Weights of a small mixture-of-experts language model, trained from scratch on English Wikipedia.
Training: a variant of Muon for the experts, 230M tokens, 3502 steps.
Below are experts of layer 6 (counted from 0) of a mixture-of-experts language model. Rows are named router (the router's row for the expert), down (a neuron's output weights, with its number) and show model dimensions 160-239. Each number is 128 + 24 x the weight over its row's rms, rounded and kept within 0 to 255.
After each expert's rows: "comes before" lists some tokens at least twice as common just after its tokens as in all text; "raises" lists some tokens whose logits its average output raises strongly, later layers aside. This comes from a sample of Wikipedia text that the model never trained on. Tokens count by the router's weight.

# expert 37
router [104 152 140  81 174 109 152 132 115 122 167 103 119 128 137 145  67 178 131 147 130 146 133 141 135 108  93  95 151 103 129  91 153 153 145 127 118 149 130 137 110 136 117 168 116 141 160 146  92 123 146 167  96 134 124 133 118 141 143 176 139 117 109 169 158 120  96 127 115 129 115  78 125 135 153 114 143 136 146 127]
down0 [209  82 128 157  95 137 116 100 130 142 103 146 151  84 144 117 107 160  88 119 179 112 147 128 110 112 137 104 122  98 113 174 138 122 156 171 160 111 111 111 146 169 115 136 132  97  69  87  99 151  99 122 125 148 130 157  91 135 127 100 147 167 132 102 135 119 123 102 117 105 177 124  91  79 141 130 136 124  96 118]
down1 [106 140  87 101 116 125 113 138 123 141 126 144 153 123 122 136 153 163 148 124 123 132 130 127 149 115  82  99 146 134 157  63 128  73 141 143 123 130 150 122 102 122 172 116 112 147 136  74 131 161 147 104 145  84 164 134 143 120 104 162 145 112 131 163 153 149 135 129 136 117 111 151 124 121 150 105 121 131  96 143]
down2 [154 123 122 117 145  68 114 127 136 131 122 144 172 163 152 113 126 135 141 189 127 101 104 160  90 140 136 131 177 132 171  75  78 114 114 140 159 133  73 148 108 121 148 141 116  91 119 157 126 108 114  71  85 107 129 139 104 119 125 111 139 117 119 141 171 110 125 139 117 143 126 134 161 109 144 145 108 144 137 155]
down3 [130 136  98 110 101 103 105 127 148 165 113 104 123 126 139 162  79 111 129 140 128 118 173 159 116 104 110 116 145 126 128 105 112 130 173 146 103 100 114 109 139 101 121 129 138 146 135 106 139 114 133 119 168 132 175 152 123 193 109 166 114  81 152 106 147 110 127 133 144 105 140 115 141 155 150  79 159 104 161 148]
down4 [166 146  97 151 119 124  64 161 135 124 104 128 105 102 115  92 115 154 117 128 135 151 146 115 129  90 131 119 132  95 139 101 128 133 169 185 117 137 142 129 161 120 121 108 118 157 118 121 138 142 125 103 121  96 101 123 103 106  72  89 154 122 107 131 142 174 132 123 121 106 135  82 127 161  87 163 114 116 157 184]
down5 [122 141 106 110 124 136 120  96 169 164 139 126 157 112 107  97 141 124 158 127 113 142 123 128 135 147  97 133 129 140 130  74 150 159 125 137 137 134 100 109 113 143 132  85 109 109 133 143 138 130 123 144 123 150 147 149 112 113 135 119 165 108 122 137  80 139  69 129 106 110 143 147 129 103  88 149 116 121 158 120]
down6 [149 144 141 125 146 118 124  94 146 150 129 117 126 148 156 146 134 139 132 103 144 137 146  95 141 145 127 119 123 148 150 167 146 132 134 149 114 120 136  98 151 122 141 116 127 105 121 157 135 138 120 116 187 122 111 150 137  87 150 119 164 131  79 140 147 149  98  79  92 115 100 103 117 104 180 151 111 106 137  82]
down7 [ 96  82  83 133 177 117 128  85 137 134 124 136  99  88 153  89 138 115 107  81 159 132 102 116 127 127 148 131 129 117 125 114 142  90 135 123 116 145 149 150 149 162  89 183 163 158 158  85 141  92 136  95 143  97 107 166 135 106 155 134 148 152 111  92 147 153 124 136 165 142 144 147 192 149 126 110 135 128 130 156]
down8 [134 130 149 112 143 133 106 102 130 147 145 132 141  81 151 128 104 138 109 134 143  60 174  95 120 145 139 149 139 143 128 145 103 179 122 121 134 125 152 111 156 117 165 106 145 140 157 144 105 137 122 176 127 170  84 127 168 133 120  90 146 139 135 141 127 198 148  91 143 161 146 157 147 101  92 126 154 158 153 129]
down9 [139  95 162  95 124 142 114 147 134 119 114  79 111 122 108 128 135 159 146 147 127  65 139 132 125 104 123  96 103 162 134 149 138 118 112 136 133 108 138 131 110 150 136 133 104 146 163 125 126 130 160  80 154  95 135 111 161 157 120 130  77 123  98  47 136 150 111 127 125 109 130  86  97 118 126 105 129 155  81 125]
down10 [133 119 136  99 129 113 142 182 144 149 134 117 155 136 108 162 144 125 146 127 159 101  82 152 136 126 107 146 104 137 132 168 124 137 131 121 123 115 100 137 122 130  75 139 135 118 113 126 127 168  54 153 114 118 143 117 126 108 116 124 123 122 155 150 120 154 106 119  89 137 133 147 116  88 118 129 120  99 125 146]
down11 [114 159 140 119 131 147  75 120 106 141 113 103 102 134 131 111 143 144 138 168 112 145 160 150  98  65 175 112 108 147  86 142 138 146 137 138 139 139 177 105 176 132 139 109 131 105  98 162 126 132 124  91 161 149 114 125 115 105 120 123 107 107 127 132 112 168 125 148 146  78 127 117 118 122 138 195 121 178 131 169]
down12 [124 128  94 150 125  97 124 169 124 186 124 121 113 115 157 114 145 106 106  95 125  89 129 157 138 109 106 145 113 113 183  82 142 139 117  94 152 139 109 141 124 122 146 126 125  85 124 147 120 142 147 140 130 155 109 141 113 124 150 132 102 133 129 100 159 137 178 147  89 140 139  69 162 117 130 148 134 131  84 137]
down13 [120 158 142 130 114 131 122 142 139 144 128 120 120 136 112 193 101 127  99 120  86 135 137  73 119 157 150 131 167  98  98 149 113 133 102 171  89 102 126 133 108 110 129 108 124 116 119 118 159 115 138 175 165 101 167 112 137 123  86 147 150 117 106 108  99 142 172 136 140  69  86 105 149 117 147 123 117 104 159 121]
down14 [150  99 130 143  98 105 123 157 133 127 129 136 108 113  95  89 137 119 100 101 125 144 119  90 120 123 164 136 147 118 135 206 128 145 155 109 136 129 101 125 113 130 110 182 120  76 136 139 115 141 146 135  68  96 116  88  98 115 135 110 128 139 150 151 101 158 131 149 117 139 135 152 129 109 164 124  87 134 135 134]
down15 [119 161 153 172 161 104 133 148 152 160 104 130 141 131 106 131 172 137 134 105 139 146 115 130 136 129 145 155 141 127 105 138 122 126 134 117 127 145 129 125 107 126 103  88 120 157 160 137 154 125 113  87  75  96 159 123 115 137 137 119 178 127 109 118 128 139 133 140  90 146 145 139 122  96  90 166 127  95 141 167]
comes before: "|", "\n", "-", "The", " 1", " 3"
raises: "-", " ", "\n"

# expert 28
router [106 116 173 117 150 125 121 134  82 142 168 106 133 130 156 151  84 165 135 135 125 153 158 123 143 146 144 162 121 104 128  87 147 150 158 104 118 154 151 151 135 144 105 150 148 157 109 115  80 106 156 152 109 135  89 121 111 144 119 157 120 184 112 130 137 103  79 153 174 114 155 121 136 125 171 107 151 144 132 155]
down0 [118 105 114 163 155 130 105 111  89  98 114 106 108  77 124 138 155 106 133  99 143 110 181 129 137 131 147 153 121  91 107 123 121  80 135 100 134 161 137 125 151 142 128 146 125 100 149 119 167 151 111  93 182  74  97 102 124 151 102 134 151 123 118 124  75 181 137 138 115 157 150  95 106 144 104 146 115 163 115  90]
down1 [179 113 109 135 123 130 127 146 151 156 133 153 156 164 151 152 116  81 107 158 100 130 163 163 125  89 120 162 180 112 113  59 119 127 163 111 141 116 101  87 152 145 135  70 143 161 145 119 117 119 177 115 131  93 118  97 139 161  95 111 132 123 128 125 147 122  87 139 129 130  99  94 166 135  97 127 191  81 121 123]
down2 [137 136 168 140 163 146 123  90 124 153 129 117 142 167 117 147 130 147 101 161 118 115  84 101 140 140 123 173 156 109 111 113 129 119 125 141  82 118 166 147  72 127  81 137 145  83 122 101 113 154 117 152 152 148 128 110 137 126 141 154 140 116 113 139 126 153 144 130 103 163 115 109 107 110 125 149 130 145 134 111]
down3 [107 133 144 165 164 131 134 150 117 124 101 129 119 129 186 124 183 120 103 110 140 105 124 149  84 117 119 140 113 115 180 122 130 152  86 147 151 140 136 105 117 133 122 153 121 127 109 134 110 119 108 168 133 137 176 144 140 138 103  95 133  97 103  67 102 145 146 148 145  98  99 118 144 146 135 123 132 129 141 121]
down4 [133 128 108 125 117 123 106 120 143 104 125 118 100 183 115 110 207 149 118 125 149 134 123 137 142 113 126 142 127 125  90 100  99 165 152 126 121 147 120 143 154 157 100 116 126 110 138 148 122 152  98 143 123 129 103  83 118 177 161 134 113 117 118 167 137 105 132 177 136 119 144 145 148 151 131 108 131  99 151 130]
down5 [140 172 100 140 152 104 126 128 103 117 144 132 103 128 128 130 121 126  98  91 121 105 159 101 138 157 142 118 169 108 145  88  95 138 139 132 121  80  98 134 157 100 125 113 172 116 134 116 139 117 152 171 116 130 121 137  94 135 133 140 137 115 182 119 141 136 139 120 102 147 134  91 121 145 124 143  94 173 103 138]
down6 [136 124 156 116 161 124 142 111  98 152 120 143 101 144 130 107  83 141 143 116 149 139 131 120 116 101 162 163 120  96 138 120 109 148 132 121 144 136 115 149 145  98 128  90 114 136 139 132 134 138 115 114  93 132 111 136 142 108 104 102 158 101 133 162 144  79 148  93  64  92 123 113 145  76 160 111 137 104  87 110]
down7 [166  88 116 134 117 131 133 149 142 129  90 114 156 137 100 100 125 123  51 139 123 108 157 100 120 165  81  69 158 137  89 139 115 117 152 163 127 151 140 123 152  98 138  79 122 153  99 121  83 147 113 121 149 146 122 144 145 128 159 151 156 140 110 158  95 175 162 119 141 160 108 113 137  93 109 134  79 135 142 115]
down8 [159  91 163 109 183 122 127 158 136 138 127 101 116 113 120 118 111 152 117  79 138 147  94 148 147  72 131 127 121 104 110 142 163 164  93 134 129 141 111 112 124 113 144 116  87  75 134 153 130 120 121 133 140  82  69  97 135 100  97 169 121 142 148 127 154 108 106 143 152 102  87 124 141 116 172 115 154 116 144 122]
down9 [122 161 142 134 102 167 124 143  96 132  88 118 148 140  95 119 134 134 115 124 105 128 108 143 171 159 132 144 121 104  78 152 116  83 129 166 166 108 134 103 111 169 157 157  78 106 135 145 105 142 187 125 143 120 134 160 128 149 135 135  84 116  94 118  86  86 121 142 111 127 134 103 123 136 123 150 141 150 136 162]
down10 [118 115 163 148  92 142 164 137 124  75 108 121 113 103 115  96 130 106 132 168 122  99 115 166 126 134 151 120 147  95 122 145  98 132 118 120 109 139 126 151 127 143  96 143 146 103  95 116 129 162 142 137 122 134 167 128 140 141 132 144  48 156  98 136 121 137  92 133 134 117 110 137 126  88  98  94 143  85 105 144]
down11 [117 144 132 127 140 167 102 103 147 134 145 126 133 124 112 122 136 127 115 111 126 171 135 128 138 121 167 128 108 127 116 115 141 153 114 155 139 171 107 131 177 137 134 138 129 139 115 112  90 135  99 124 145 149 115  74 155 158 106  91 127 130 122 110 126 104 116 126 151 159 155 152 129 140 170 134 149  97 137  98]
down12 [144  96 137 157 184 124 155 123 160 152 129 155 157 104  99 149 105 158 117 143 182 109 101 144 113 131 135 129  70 110 110 106 104  98 143 145 168 133 118 147 153 116 146 166 121 130 113  99 153 105 124 129 126 139  79  99 136 121 123 119 162 143  93 130 112 132 158 149 129 141 120  85 182 116 124 100 135  87 150 141]
down13 [154 122 116 154 135 140 122 146 155 126  81 115 114 123 170 130 159 165 166 125 112 104 118 130 155  93 130 154 106 142 114  82 114  87 115 102 130 124 117 110 149 135 133 149 160 171 169 115  75  94 178 138 129 113 147 122  96 149 110 107 137  95 129 106 101 128 101 149 106 140 148 188 133 110  99 125 119 128 106 109]
down14 [116  98 136 123 168 142 162 129 113 131 107 132 145 118 175  81 119 127 155 134 119 129 112 181 146 150 165  98 166 167 131 161 110 153 136 166 119 112 145 148 128 129 128 178 144 135 119 101 138 157 147 125 142  97 110 126 129 123 110 144 109 146 106 132  81 128 142 156 132 136 110 111  96 122 136 141 134 148 129 129]
down15 [155 139 123 104 161 125 125 124 155 122 130 174 111 191 138 107 125 131 124 150 151 106 128 131 152 135 162 136 120 120 174 136 131  95 147 151 118 141  96 186 151 120 109 151 105 144 126 108  96 120 113  94  87 156 102 116 176 142 154 119 136 122  96  62  97 109 147 123 139 120 106 107 132 159 166 162 132 153 112  89]
comes before: "re", "|", "ade", "ro", "ed", "ra"
raises: "re", "al", "ard", "ce", "ade"

# expert 14
router [104  99 164 116 146 115 195 193  80 134 108  92 100 153 109 129 113 152 171 131 160 183 136 126 159 176 108 136 147 117 127 109 142 161 114  99  82 128 149 134 151 124 104 120 101 143 112 110 125  83 140 115 124  92 110 103 122 143 168 139 139 140 136 140  98 145 107 158 125 151 154 142 147 142 136 143 105 126 126 124]
down0 [114 108 140 147 173 158 204 147 131 123 140 149 133 107 149 108 139 130 144 141 114 133 133 148 148 124 124  85 106 138 155  83 122 149 152 138 126 132 147 115 138  88 107 127 155 145 166 136 131 132 144  94 162 117 115 103 121 126 104 208 109 105 110  99 128 129 138 118  83 139 109 123 130 111 202 139 138 147 137  91]
down1 [202 154 158 108 123 141 106 127 106 113 119 119 116  96 149 140 125 178 125 119  85 109 109 114  86 117 125 128 106  94 128 129 166 127 114 141  91 113 106 138 162 175  76  89 124 126 136  89 154  91 124 126 118 144 137 135 144 117 155  99 158 127 110 145 138 133 109 106 162 124 100 162  73 127 117 131 100 123 168 131]
down2 [ 98 121 107 159 155 130  97 157 112 110 112 141  72 146 127 109 132 162 136 137  92 116  91 101 132 163 107 108 124 116 116 154 173 109 116 155 147 161 116 123 155 122 135 135 152  98 136 113  94  94 130 121 147 168 161 117 180 140 122 103 124 137 133  83 141 120 105  91 102 114 138  87 120  91 126 178 134 142 104 121]
down3 [ 85 152 135 111 133 116 129 132  98 128  96 179 100 123 136 109 122 125 134  95 125 100  97 168 105 145 161 109 123 176 160  94 118 161 114 123 131 139 144 141 158 145 154 164 108 140 133 134  99 129 152 151 136 142 128 134 125 125 147 117 112 155 100  94 151 129 131 165 135 143 123 138 148 159 136 164 122 167  75  98]
down4 [143 134  97 104 118 146 140 140  89 150 140 118 130 119 115 115 115  85 109 144 104 172 130 140 128 126  92 137 135 101 138 159 140 107 144 109  94 101 109 168 111 113 119 131  95 142 110 127 132 125 124 141 123  93 146 124 132 133 122  94 147  95 182 111 138 166  98 144 169 142 153  75 154 128 138 148 135 128 139 170]
down5 [137 120 141 121 150 182 123  96 158 148 146 120 165 123 143 116 148 119  90 122  83 134 120 164 105 165 153 101 125 142 173 142 145 154 148 145 116 161 175  81 160 138 112 149 143 114 125 147 135 177 116 117 106 112 131 136  93 154 119 105 113 155 128 130 111 137 122 117 146 177 130 117 188 154 154 177 151  74 102 119]
down6 [116 135  88  69 122 103 131 110 146 117 139 131 159 132 130  89 110 128 145 127 107 109 110 117  91 147 151 143 142 128 150 124 164 114  93 117  73 104  76 171 127 127 129 156  90 144 148 109 104  99  70 144 124 137 112 162 145 144 123 155 158 192 140 124 117 127 138 133 125 125 157 135  94 150 112 133 111 111 133 121]
down7 [147 160 116 130 107 144  85  96 145 156 154 105 160 139 111  76 123 130 135 102 124 175 140 149 103 141 131  95 159 129 163 128 171 134 104 105 117 162 125  80 113 155 134 156 143 121 129  90 160 163 139 117 131 154  93 112 152 180 114  95 100 137 135 166 140 142 169  84  97 123 139 118 123 116 106  89 111  95 123 148]
down8 [122 147 107 156 161  86 158 121 139 123 110  91  95 115 133 154 156 137 150 112  96 171 101  86 135 150 147 141 133 129 158 144  91 133 155 161  96 108 128  91 136 149 120 104 149 125 170 150 114 150 125 132 123 112 128 125 122 139 160  87 123 120 187 117 119 137 122 134  87 141 122 110 152 189  88 134 130 142 108 117]
down9 [160  95 149 107 111  89 183 132 153 139  82 107 137 104 124 114 132 123 115 125 140 120 120 140 153 154 133 136 116 110 125 146 123 166 144 102 133 106  98 165 153  98 145 135 122 142 153 175 126 100 126 135 133 117 123 166 101 119 154 116 147 112 126  88 176 106 139 180  94 165 139 133 185 121 118 145  86 119 130 139]
down10 [135 126 115 153 147 153 148 127 106 109  84 111 103 124 134 116  99 131 134  88 162 151 144 111 151 166 132 120 140 110 137  86 130 127 144 117 179 130 131  58 110 119  92 115 130 154 131 146 174 137 122 112 129 113 112 160 143 108 139 118 117 111  88 117 111 135 106  90 132 101 117 120 132 115  87 126 123 129 143  97]
down11 [ 92 127 134 107 104 100 147 151 135 145 116 150 158 151  98 133 116 125 100 149 127 104 161  80 144 156 153 116 130 128 103 132 146 127 133  60 100  87 118  95 155 129 142 138 142 108 115 151 116 127 144 136 160 131  90  84 138 102  88 155 136 121 105 106 109 115 131 162 129 142 126 116 108  99 156  98  92 160 126  78]
down12 [ 82 178 121 105 111 123 102 126 134 106 156  93 157 100 115 132  86 109 145 112  94 159 139 139  68 116 125 118 139 143 161 126 165 170 112 144 137 102 153 102 149 152 124  78  97 126 102 151 129 122 145 127 113 146 168 132 147 130 124 136 121 148 122 100 161 152  91 146 173 129 115 150 181 126 150 118 106 126  97 108]
down13 [148  79 137 118  98 111 132 118 106 107  79 136 115 106 147 117 136 130 148 115 138 140 110 108  83 105 195 140 113 125 118 107 118 107 102 186 165 128 110 166 119 159 134 109 143 101 115 122 132 160 118 144 154 101 115 141 168 113 160 129 107 100 118 113 109 119 145 140  97 114 123 164 130 152 125 149 106 162 126  84]
down14 [131 136 124 138 107 134 135 135 136 122 118 156 110 165  77 124 106 103 152 137 131 114 143 119 122  97 120 165 108 101 111 110 129 128 137 138 142  91  88 155 127  74  89  99 139 129 152 143 111 143 110 130 131 141 109 145 151  96 129 146 106 132 136 157 141 112 131 115 122 123 221 126 109 138 133  79 142 147 143 156]
down15 [168 143 183  89 115 161 111 133 172 104  88 124 170 155 148  96 130 137 155 115 178 131 158 135 106 141  83 156 149 136 134 125 115 104 144 126  69 153 193 109 104 110 180 150 131 130 106 139 109 113 139 157 139 127 103 170 118 136 108  95 186 127 152 108 119 135 145 110  95 165 165 118  79 101 131  88 151 112 115 107]
comes before: " of", "s", ",", ".", " and", " to"
raises: " of", ",", "-", "."

# expert 38
router [ 94 103 114 116 119 115 175 150  94 108 151 147 123 160 153 118 100 143 146 133 132 146 138 116 137 130 125 142 143 132 102 151 139 156 106 137 115 139 135 142 171 170 122 142 117 143 156 119 132 118  92 148 112 115 145 110  88 124 141 118 157 148 108 112 137  62 102 130 154  77 157  82 119 105 147 114 149 122 144 165]
down0 [122 127 123 141 118 115 166 137 154 122 120 117 116 133 137 118 144 150 144 150 168 118  94 113  88 136 136 124 106 108 136 148 143 122 134 144 137 142 118 138 135 154 143 124  98 138  96 187 107 124 114 177 101 135 106 142 121 103 137 107 157 113  92 219 122 145 110  74 156 119 112  97 114  99 153 171 108 117 104 112]
down1 [ 58 128  91 112 118 146 100 122 101 123 155 163 146 125 147 146 145 123 135 114 112 149 103 133 107 154 135 137 117 128 102 107 117 111 146 140  88  87 121 105 126 168 185 129  84 104 128 136 145 102 100 148 129 114 103 149 154 134 135 102 139  90 112 128  89 104 131 110 165 103 134 173 129 135 155 155 123 147 148 155]
down2 [154 153 144 136 118 149 121  95  84 157 139 114 114  75 106 157  61 119 173 126 120 145  85  99 135 118 138 158 116 125 168 129 147 128 138 111 116 128  91 129 142 108 101 161 155 140 118 122 126  82 151 137 100 152 141 104 116 106 141 139 142 110 165 163 148 135 119 177  98 115 129 159 147 107 100 125 106  90 159 123]
down3 [129 131 136 109 132 101 100 112 144  94 148 128 121 115 135 140 152 131  76 156 152 106 131 155 137 154 157 130 165 118  98 133  99 117 111 109 116 131 155 156 129 104 125 137 145 109 124 129 146 159 108 115 162 160 143  93 149 128 154 121 124 117 141  99 131 138 155 157 164 132 175 105  84 140 101 132 138 141 137 156]
down4 [137 127 121 115 146 154 122 120 162 114  97 126 106 151 150 145 121 126 139  96 114 133 137 123 121 143 111  90 148 123 118 162 145 134 124 117 141 112 131 173 113 130 164 132 118 137 136 155 167  88 146  77 115 131 147 116 146 127 139 172 114 149 137 109 113 172 125 131 119 145 150  92 165 162 107 125 103 118 134 162]
down5 [131 130 122 167  94 123  85 139 110 111 119 120 137 106 145  86 141 117 155 137 130 153 134  95 132 105 109 133 128 161 112 134 177 147 147  70 128  84  61 164 123 146 142 128 137 132 128  58 130 105 111 122 153 163 125 130 173 146 117  90 140 125 131 116 118 150 153 132 121 132  97 151 138 133 131 121 174 108 115 107]
down6 [111 134 145  75 130 112  99 102 158 119 140 138 120 147  74 129 139 136 149 119 126 126 115 151 119 159 122 124 110  96  93 172 149 130 146 136 124 107 137 133 106 169 104 133 111 102 149 159 118 147 112 108 118 111 105 166 145 182 141 140 125 100  95 192 166 113 150 114 177 123 169 173 138 132 151 151 148 104 131 136]
down7 [151 105 187 137 178 101  93 119  82 153 115 107 114 124 147 122 144 110 122 157 138 138 130 110 131 146 139 129 110 129 133  97 156 126 102 143 128 111 114 133 117 103 145 159 164  93  90 111  97 128 162 111 144 109 128 117 140  99 112 104 134 106 110  94  95 137  77 109 177 107 155  99 108 190  99  97 100 119 118 114]
down8 [122 127 102 120 153 116 115 142 119  75 158  94 119 115 123 121 144 132 149 138 146 133 103  90 117 125 114 123 123 130 129 139 111  63 126 106 111 190 135 165 141  87 114 124 132  84 149  85 197 139 104  91 126  93 164 127 173 142 145 145  76 145 117 129  95 144 136 110 150  94 100 133 109 139 115  82 140 155 125  94]
down9 [126 169 112 135 119  84 137 115 122 155  84 105 133 113 112 144 140 102 174 140 103 103 117 105 136 121 135 125  98  62 104 126 164 138 101 137 157 135  97  69 133 139 175 119 109 127 133 143 136 162  76 144 135 107 127 117 121 114 122 120 134 136 111 155 156 147 162 133 153 115 167 118 151 106 138  87 162 118 127 177]
down10 [102 120 126 131 136 157  97 130 138 143 150 132  93 105 131 124 129 108 137 146 139 143 123 115 126 143 119 132 138 162  93 126 104 155 171 136 105 157 147  80 160 109 101 122  93 134 119 167  70 136  96 145 140 141 146 116 116 159 125 104 156 165 129 120  90 201  93 125 145 117 164 158 160 137 162 151  85 132 109 167]
down11 [133 127 102 112 108 123 135 136 100 184 144 141 187 104 126 137  98 119 155 104 144 135 148 141  56 163 149 163  89 158 140 135 129 112 124 161 123 106 147  99 114 106 130 149 110 150 103 119 120 110 136 112 139 157 133 119 140 102 122 102 108 145 126 143 141 159 148 117 151 143 111 113 149 132 123 126 113 110  83 188]
down12 [129 150  94 145 156 143 119 105 122 105 129 190 151 128 165 103 153 113 164  76 112 146  84 145 153 131 151  97 145 163 122  88 108 134 157 107 123 169  94  75 118 136 173 129 145 154 100 113 130 132  72 140  94 109 144 153 108 121 101 101 158 139 179 129 121 158  91 149 129  86 126 100 135 103  61 110 100 118 108 118]
down13 [120  98 147 116 151 127 104 141 145 128 150 126 129 117 103 166 119 164 136 135 162  78 144 117 104 155 127 159 119 156 158 138 136 128  90 157 135 168 182 128 123 110  95 104 103 131  90 172 129  96 100 100 153 100 142 131 167 150 114  89 181 122 146  92 128 152 109 152 171 125 116 113 135 128  60 125 125 121  98 141]
down14 [149 109  66 158 139 139 124 141 119  94 114 165 120  86 124 137 103 103 129 125 115 163 137 122  94 129 156 111 137 135 105 136 136 143 138 103 131 130 132 165 134 131 133 129 119 140 163 122 114 136 163 129 140 149 154 123 136 164 140 103 173 136 134  97 142 106 145 165 120 100 150 150 129 117 154 110 122 119  80 132]
down15 [133 115 116 124 140 181 152 117 137 177 148 124 150 157 112  98 129 110 107 133 151 151 101  78 127 151 134 136 124 138 114 123  98 118 131 140 161 141 103 140 130 131  79 135 142 107 121 146 140 151 130 127 145 170 163 122 106 161 140 107 137 105 183 155 138  72 188 149 126 113 132 135 120 110 136  90 111 127 126 116]
comes before: " the", "d", "st", " 19", " a", "c"
raises: "-", "s", " the"

# expert 21
router [ 85 100 184 102 161 114 136 152 131 125 143 150 126 150 149 147 107 123 120 140 120 104 138 100 105 123  98 159 144 109 125 115 120 132 118 120 113 135 125 141 138 121 120 149 156 125 125 120  80  80 133 130  83 162 114 109 117 122 133 132 140 147 103 191 156 102 130 143 120 112 135 106  96 105 117  92 110 117 135 130]
down0 [128 169 124  96 107 109 104 119 111 158 133 154 125 132  92 183 103 128 153 138 154 111 154 140 117 111  81 103 132 135 111 112 108 114 132 157 133 121 170 128 147 127  93 144  78  96 124 164 152 138 163  82 167 123 139 178 143 131 128 133 136 121  98 131 103 126 124 129  68 156 137 132 132 128 123 135 121  77 127 132]
down1 [129 125  94 113 125  89  81  99 143 110 128 168 120 121 153  98 159 143 175 125  92 126 133 120 110 132 125  78  95 180 125 124 129 138  96 156 136 116 147 127 104 121 137 123 119 124 132 157 112 118 135 137  96 126 132 115 163 142 177  61 142 146 121  86 107  97 116 177 124 140 158 103 125 124  94 147 164 163 160 101]
down2 [107 114 162 105 136 110 108 122  90 156 134 128 167 144 169 109 142 132 116 152 148 123  98 151 154 128 170 126 122 137 143 163 140 119 140 159 156  83 178 145 142 112 113 145 130  74 120  93 145 167 106  90 103 142 136 110 127 130 149 157  98 139 139  96 110 146 116 127 137 101  71 160 128  85  99 139 122  84  90  97]
down3 [174  82 117 119 165 120 128 125 136 113  88 162 122 135  81  79 105 135 105  88 116 164 114 125  99 122  91 141 157 122 106 135 131 143 111 104 127  90 161 155 132 120 146 125 168 139 124 118 147  84 123 138  82 134 126 139 134 130 107 154 115 135 125 168 129 116 117 108 143 157  99 142 160 130 159 118 126 130 101  99]
down4 [136  75 135 157 137 121 168 167 134 135 142 150 141 107  67  96 161 112 111 129  98 160 145 148 136 110 112 139 111  87 128 126 212 123 162  94  88 116 121 167 133 154 125 104 134 131 121 136 151 113 141 147 131 155 191 129 157 129 143 114 147 137 118 133 160 162 127 151 154 102 137 136 161 109 126 128 154 124 183 148]
down5 [186 117 148 133 106 124 132 121 139 125 153 112 118 141 112 109 163 104 113 133 185 130 171 168 115 113 168 114 164 125 194 162 141 152 124 119 111 141  90  99 157  77 126 127  80 167 147 125  83 144 119 164 169 139 123 118 124 117 165  90 147 167  73 107 169  97  95 156 107 147  97 153  86 163 150 140 146 151 114 115]
down6 [123 140 110 160 144 143  81 106 163 100 163 136 107  68 128 118 137 140 113 135 103 110 168 132  93 104 179 145 148 130 139 117 132 128 121 128 125 123 111 141 113 142 146  97 114 142 111 141 143 125 121  95 102 139 159 144 113 123 111 161 128 161 100  75 171 112 152 128 149 122 141 134 128 123 121  74  84  93 160 106]
down7 [105 153 100 171 111 136 145 166 109 137 145 114 102 126 112 137 141 143 126  73 139 109 134 149  85 110  73 145 128 118 178 155 146 152 118 120 164  97 140 132 103 117 118 101 159 118 121 111 140  78 111 156 136 135 138 150 131  76 126 121 173 100 143 132 102  92 115 162 105 136 145 128  88 123 130 107  99 138 146 120]
down8 [ 46 131 160  95 117 102 188 148 131 108 144 121 121 134 101  92 118 145 119 114 123 168 134 132 108 136 170 139 121 116 130 108 147 111 105 126 135 101 133 116  81 129 154 124  97 107 126 130 115 101 103 108 125 105 112 119 126  94  88 132 137 102 119 115 132  95 152  86 120 118  78 153 122 131 143 136 136  83 115 128]
down9 [138 126 144 172  93 137 158 121  70 157  98 117 122 118 163 139  99  99 123 163  97 191 126 153 153 146 133 123  79 102 113 154 106 111 118 110 146 132 114 124 137 102 124  97 155 142 109 113 164 150 119 145 151 136 126 158  88 114  79 100 101 120 101 127 152 122 132 148 135  97 186 106  88 125 116 134 170  98 119 151]
down10 [132 174 174 116 113 178  93 131 137 127 106 118  87 124 132 150 105 149 112 174 109  91 135 146 124 100  86 172 159 143 114 126  99  72 111  94 123 149 156 115  97 143  95 111 127 175 112 132 117 133  93 115 160 155 163 120 134 133 124 105 174 111 150 157  83 118 112 117 133  97 131  91  82 153 127 163 141 122 105 194]
down11 [ 93 129 110 123 130 116  93 118 142  90 172  85 118 134 120 142 125 148 143 117 131 111 116 147 168 105 120 166 110 160 125 130 143 134 104 109 141  98  92 166 126 116 125 132 107 127 120 110  87 163 125 153 151 156 131 102 139 151 150  97 100 127  73 115 122 173 118 136 118 145 103 122 128  91 142 128 106 121  96 135]
down12 [ 99 144 145 131 146 146 139 119 144 129 129  87 124 192  88 118 142 107 107 140 103 108 145 125 160 151 127  97 106  73 101 134  86 104 129 133  95 146  99 147  90 150 129  93 111 170 182 149 112 110 142  75 128  98 119 128 115 116 111 144 115 131 127 108 116 113 146 131 147 110 109 120 156 126 131 117  93  94 153 131]
down13 [177 136 129 137 104 173  96 154 161 133 165 170 139 118 131 118 143 103 171 100 145 145 175 131  93  91 180 111 154 119 130 146 164 102 207 157 111 144 109 127 141 160 131 116 143 178 153 162 134 118 120 114 146 116 105 101 129  96  93 161  99 141 122 151 123 163 162 139  92 116  96 131 131 154 147 176 140 157  91 158]
down14 [128 143 171  85 143 131 140 142 131 114 128 122 134 125 123 135 143 113 137 127 164 153 100 117 144 151 115 118 169 100 189 118 164 126 142 145 171 147 146  86 125 106  96 143 105 150  92  62  94 124 147 114 107 143 117 122 124 119 155  99 197 133 180 110 135 170 145 123 144 121 140 123 126 100  73 129 108 151 113 109]
down15 [170 154 119  97 130 156  60 108 127 140 126 163 149 123  86 155  90 101 138 144 147 120  79 152 111 104  97 120 141 154 138 129 132 131 133 125  93 124 161 136 157 134  56  77 130 133 142 140 113  93 141 141 119 182 137 139  91 152 118 115 127 133 168 126 110 109 108 156 154  94  99 101  92 123  60 131 130 113 107 148]
comes before: " |", ",", ".", ";", "–", "%"
raises: ",", " (", " ", " or", "/", " |"